Below are experts of layer 5 (counted from 0) of a mixture-of-experts language model. Rows are named router (the router's row for the expert), gate (a neuron's input weights, with its number), up (a neuron's input weights, with its number), down (a neuron's output weights, with its number) and show model dimensions 0-255. Each number is 500 + 40 x the weight over its row's rms, rounded and kept within 0 to 999. Numbers have three digits each.
Before each expert's rows: "mostly gets" lists some tokens that are sent to it at least half of the time; "comes before" lists some tokens at least twice as common just after its tokens as in all text. This comes from a sample of Wikipedia text that the model never trained on. Tokens count by the router's weight.

# expert 7
mostly gets: "000", "′", "100", "40", "78", "44"
comes before: " |", ".", "–", "%", " |\n", "th"
router:478443488474455452482508535439497582474545451475471473424545564561514487530453522500503438510447567488524549491509477474594485506519588500452547410552501552489475484424525566504481507429468503528504530501547459568495456609475417539517553497443490462467453522556486480535450557496440470522518469524529524517505478471555519505566529480513488504522537510528486446480462560503495533557603443455483575492545535564536465498493496503572520444532530492615529506500538501446535539448511502426443492494497576512493505515534498535518403504513521473594523539476551593446467528516504556525509495453491523501485549463569479505522507604558536434512563472495435509465552505484483490516494535488475537517495512456485479524517516464542491484547500563518493465466510520543481438481461471
gate2:507397424437504525468481511471490511480507483482554407479545486538543538520510585464497524524459478503482545515446454498579482464447449565516528533476490505408490438388533481584524565498510508443493517490504444462489508485492553509473462539468461501565488419546532490464465500491576546548474470506483521476497518494506517462477436490540452584459505606500448503462481471488440448487596462515528485546513499537451423448505510472526518526457502487471470544518515490465470465507499470455431499536511564463519490438500403512483468538532465505537482452409533418518554470554484475472536481457543433436425482514506498487499473516502467533490443441533471535487509497424410470473455459532509513492452480500491494543467476491508486511420564539525496493453409494523575508523557466
up2:574498474475443478570662526544513455453596424577517527505496472441478494566430524535552454466542404496469516546463482521491540468477530548525467467548474486422496469489525494477461547496543496495485516518487436461524548493489456425551554470453465514444457463452540550473557489506457481490484552555537504450515468473464501514456500497469485526487484528564465386525494507503496496507480548498530467507482527527448489485558474498480482480524502490550436569548506481483474500516495444469534421438433558458440446544542441514468469555489520551466497488476480450485472508430482523437448479442506568482428528493538461437477476545431518526430587505498560553478546494454513511465505451488522455424504479465486502495534467492487456467478463507435470502437504446499532487484556464
down2:474483496600562490544525474485469489498462473518530494508503498522552481463474453468518515521520501574512532436415502503484461508561526518547495440553524472525522499531524450502524506470474541509530477487496467490551483528520428467558450479476468448422562507517523536425457474422530486472495500515523511527453542517460502520557494438461465526458494470441469534574515597487518476454481362543521455579408514495519532519489562488504477482519536572471503547482484526498540480496516455487542497474512524512412528542535467486550524443485507458526516505524536466500445442470461524497575542538481527564435427419480484497493485495476439472509447507513485492522460528554411547521514493549564411522400515467505521512465493443475539547481457549418439468602589528532523464535526577
gate3:507521429546468487402462447513445483455540499553546468456509523489519479490451473485463528548509537460460451485490566511502419491525518508515516531489554578453540387534484469521481468520457440470554474547576511440480532513471516564446488440547523499475466538443502487500487555464440495521493494521455509528474500444495456519506534451492535595505546465512528486462575419492554492488502517463475432483516508503478482481499468456425529506505479435510448523531512500527490530515448481507433503517531482523462520519499386459531521456531498481435518438553460478521355524500505443484446367503516494472527521514562436440461545510501544573603532434544442493469464496497454541555551558489443459494510531450455524500471497457465541501502483456537465509464523521484445495515460551
up3:487463530509493497551504484535538565536513480498465423651504501568473492601525564515541469425554479551509530462546450463530478479476577495448455516553519461509493567534537544502541498530488479556459472484479483522485460476471557491483425526489451542537513393491442490451488480470475479498542455532527502447531494501439437539485499573490435519500552489462468500499536488499483481499543535503422498576459528462458496507546566513506476521460539487497552500435441581470518541466541490530496514502463483552541531529532549484499452505469543462458562482529493521479516561533486446525477479580414518548517520429604456498538505517422550479549492481487526466447455485467499570488507474513514488422485539593514429504474540490551472521537410468543496405494510508503445494480552509
down3:444414480492510493531435530584505455468507545548528499492503458485524572550465467459546443518460487523501544580488540462517450524447482481490527476414440446498454494465471430477570500467573491474526532526515553505517490486486476505562537572436477483597535570529536486484580518503525522456447491518514482532550514522465494486535486573411427515526497461442478492485560493506486526476473515470456463489615414632540545523523480478569488454466438447502489542493541491523515504476463496528430485509464421501485486480501627499546526483491453505505490507471485543477436540478464481532536615479502437520567547510446528483455494548483473497542500558508481544472510506516453472483494464526493445568461466496492479472558529568537510549524499511497494544534476454445520471526546460

# expert 30
mostly gets: " may", " would", " never", " None", " will", " could"
comes before: " ", "–", " |\n", ")\n", "200", "201"
router:492457459450473438440507537468490551525533523436443465479552528559546471497458563462539459534438549487530567530446422504484494535425480541498552453515439503479467483574493557450514472514443483548495496521520512523479510523544463516513576529548469452487484513491569552535457551517435447526507478440543545514488455434550533517536536549475481476488490454532472533468485545488564552526516457434470530504562544483546483435475514554584540521529566447540440456519505493446530481457473474462467524506474570465457539525556495549468441445516561455516514565456459562556466535478519536533540532520475543542478529480528437425488550543580487468515539465558467513425513465510452508520478539515526478482487538449429441551511586546561509517521447538551529493443484546533527479558553527
gate1:472502491497518528490529584568531527499537498554497519487522560530523481557501502501487508519507509529509418498460508518468529498420496577467487460525501549463502564511457499460530449463509476541561483518487535508526518503522513488595479503553492554542470556497509502532562505466494532479540519445518565458609509483494499453459458445496477483535518495535473527500532509521546555561477492463447505464543422488533548540555461545518571508492489501498417472495546506548482451527550561579414448512508522482437510490586468565439489571400533494500481420577475465428429452551415505476508470555525501557527524472463481556482477583559547485428487483430439514457539482490522527524481513491555490430530554512445560549444499480509471604495547429501524476492458525462534552488483544
up1:526540524570501491533486501472490482510461498547518447555595467493454564533470491458519500569458465539558479501514431561544477505503466472449429509510471512436502543506548514485517527481488515484522490545452524514501529522472519474476474541555522529522553493472522530503540503595506569415539511563464431549505501501502493530449507476486461453567509514535520473491552518543407541567534554525470479493481409527477501554489492527453457377585565463518548498562535464501542513483440566492468520463507523419547504514557576514452508441452478511522504564498515470457509570513478499547550459568496414476491541372435521516454505546464490479548474496548511549514506512433445540523403427460505558512531521480533485537499551561483497507545492427514497455458530493497511527453467528
down1:496473569482519498501571342561462494479458523474521494457519496504502474485518482506543475450476503530511486490460496503486506526624484534521424497497521466455462491439509504573524463522459551555434449475454510499499505540499518511500506538486512494520418541476563435532566495479464512505545543533468555476483401496406451532539507484453488517479496547471468497478509511427524499412498498506471495491494453525552517520545513540514508469477518550404416459461511487526484497515488469541478505499546468448475485518480522525504517484508468503531460512590574530423542469544513482472508560511495442542429521555506469544578490458533512535483553425486547461404602485524431527512530466559481395513447485448479562477477539573512506503463506464490513472506516589502499507529597429
gate2:505484447537509521497497558460570452510536467465557510483477506449469513541556582533453438493454498478497559491549432480558496543440573540474518529496457476544492496466453533468493483508504566479502494495597576540461449504489538522537529535535562508455551460489483557432453458537510528560519509552539511529440503535513588463539456425533527477473447527407542483471552458471476498547452507523524514558571495455540475432516486507549553498533546479478540500451560553433439506496453549459446591487507521440516570500523526489535437503460577550511545459488516516513510492571494442441510523545513420524512497522557528500583466520535538494523457543495502599478554528498523530514535476561466557449515463442486530463542554564545510477580526512507536483525462494528581507502504500
up2:469516491422459461473558560504513478515540470505484495589474445514502538542539515426480523525555469471515450398400507468449451468509533561453477528513515518442492529512466559477479506475535486461416453467465545417474487457495420442472546443492494542484504528600591548507510429480523495479570468509492484418514434482508461499476521486481551517499461480431488497520493539490475417456466586524485463466554494419560489555500504456501543454558455506492461461469482494499495482451550410438451457473462524530541490513542502465504594454511481496522477540456529502525503524504564518480475553552504478478504477504628490503412520510488525492503518563528470530486516548468456456524571533473530481453530516566506507520528440558463495492483451466505506453566466559475490476496529417
down2:499454512479475504534456448470443563483494524541506460519500460559475518472569512468559504528524439432504405433460538551440454502499477485454484524475538492515486513570527504552471569533544552470533484484466483479515506434528514598549462529568518520458535452469507487517492421463530533464525515491531434542443463533482457478506480554463446508528460518479476522476543528516507450529502465511470482507501526483487597578429497513569444505512449468467517516527518514522459536466553434521533518525496439515453546521526515480507494548502473484429469504375494490513438514437558445474485560473523499462549542541512464480506483452540518501482496583479532524481540442555552522526575454501382477480585540470455539503489499508421585521501412478440399526470547523457481516553549485

# expert 6
mostly gets: " while", " if", " when", "with", " featuring", " without"
comes before: " the", " a", " his", " an", " \"", " he"
router:506467479442545466440488523455520526507544488472478428450528564530530446487469534431536455568559538463550570572464482465495383558428484512454537450458437499484498442525436555485429458533477480522495496511521530521485542532528506508510538511537478421472461494432534506517472562464480457511442408517551541517516486457539460501515448548539477448433479481515478510487465542438559557486568486450488580485536506513497433468458475505552487551555563430516457426498561494487522466474470481458434547472481543510481551535540510467501441438551559481532471526482504536581460590427511514531526512497444442507516520493539506483483594533513507482491543447554457507498515474505469504520472511500430534517502557486472478580545533546550524438535524531541507492465467536506493426535550537
gate4:423463474528501531559517467521551477472536514461483492477545531481528458500452527571498533513524504480432557483463538484493519523514437538554461533554495550543474479514483496483532509488396501509491545568464502520532520565508519470485512501475483520499483478514482416478545539538460493455522437501430537459492538468541492460487479493501570480509445482515518576502525508439508508521569544460500475473462507510491498519444409517459506537607546553519539487454487488497520491494443458456524498488497511514520531491508434565574529492494527473485540525528526494495397560417486561543483526483554489532415457524529405493462407446419496462489479475498513485531529512506456456571500591548579584499517582456419482469549421463505414515574430465451485508546573523477473454432516493
up4:485556470545473497517524390484532476542458514512430449497585480524520506510434555476509490529514511477451492495490487542478513448586488521562459429509515487555510499466452489478490462510521517508414570535532488510455488539451494470478527510477509559501429442537498528503443478530521439475497537534508554498553478494526501456475515467553510518484469447497550513489555481445473474566550427478501514543482511454440528491453373532536492543427484602579468514483430508477471511481493477547485499473582464479426540463488460525526457474609530472420575542523467427500501524534523496556567542528481555538438496495495561532502576482510619492461483518502503491467440474465540541488513469512523534473533522528556558473514445537504468546588525528527522588575483527504471529478502474
down4:421521462473475502559411518535552479533524504534507512461483516470548535525442488486496454445425412532519571537460509497475525444481450473480505593480564555510557459474521563463456419469495531469489538473432596514450473463460585495560446586502505537556485496544490497481529455524442496463523519499477478503512629489557490494558504454479467551517483581471443455544440564456431515489487495483474509544443518538507438521495511529364471466513478523470524509583521539464550465509503489509514541461441466431531485489532493476473482486519525520513526487529569491463466479533525434479531484528517488454533500409520521448485505487535462527515484525545456522487562519494480467428588527592536507468447515495517572481497426496476476525464436478546457526559482490518514493482503509
gate5:472523465464553473545504446538553511470467494527480493526499554504533522501453499463489415488576557476448402467508498470483554513458495506476505500466549545488456535493455497471421493454527453509524481425496481524453521419458510500434568432480544555521456473436501404464498521441570500511536458532525501537480480519514501446515473442566495529521431537483510477435538565594511528448536470417509567519518539558477439485474545496532530516515516511495511539427437515471484467483502511517472589483496476481505481468412531492484498466575490504485454504427529426485502509563545492425471570484513559497423565512478516487527498523534523566551504465493528496488544497574387479490472503543612469550472431448475468493465465593470491512481444499520477493488519554431471470507467514
up5:482566521584562480520463493532451509514525504512510518402522510576454542519518453465481475480422467611508544537501503533486499486451435617563462492469482545502476488525575506432502513547476445397519503531537456522567437596534502438502542490554447484449498514428493473476570469564480508493518497597503489493516482510472525481591521426477499467476509500553454555483485563476465502523460527559531519448520449432497496480477493483528529564552494472525551464467521490489469541561530469495508469483578518524544519505489473483511530547498450495437517430544483544494498484498483556552474543482543544489411492504486478475437461478491454469503530492481610463516534542501476496534533464539437428514528487469508508539487455502542534457490436494487561523492407488589486431463479491
down5:478536440507453415484551533561514454497469541502447497462480574524412442484475525431510480503500496469453498459537527501540502523431520468415454518459550497502504482502512443528522501532523531496473534459541486528520476533498516450487561452480434542442491429461467467456517495466495500492523463550579473464563537505568572535508572447536532412396561525508503499475578620465543555465578533562516487522466566465469447502494588540489492517549525467542414521452535481555438552463451510487437534509437530505548513462488527553546497513515520452536525513437502507533487490525521468497474471467502483487465514478504507505558560528542539527462572473492517511499497516471486565453436554497477487493564521452424445443518511500443495514456432495502531509490439554561547503548429499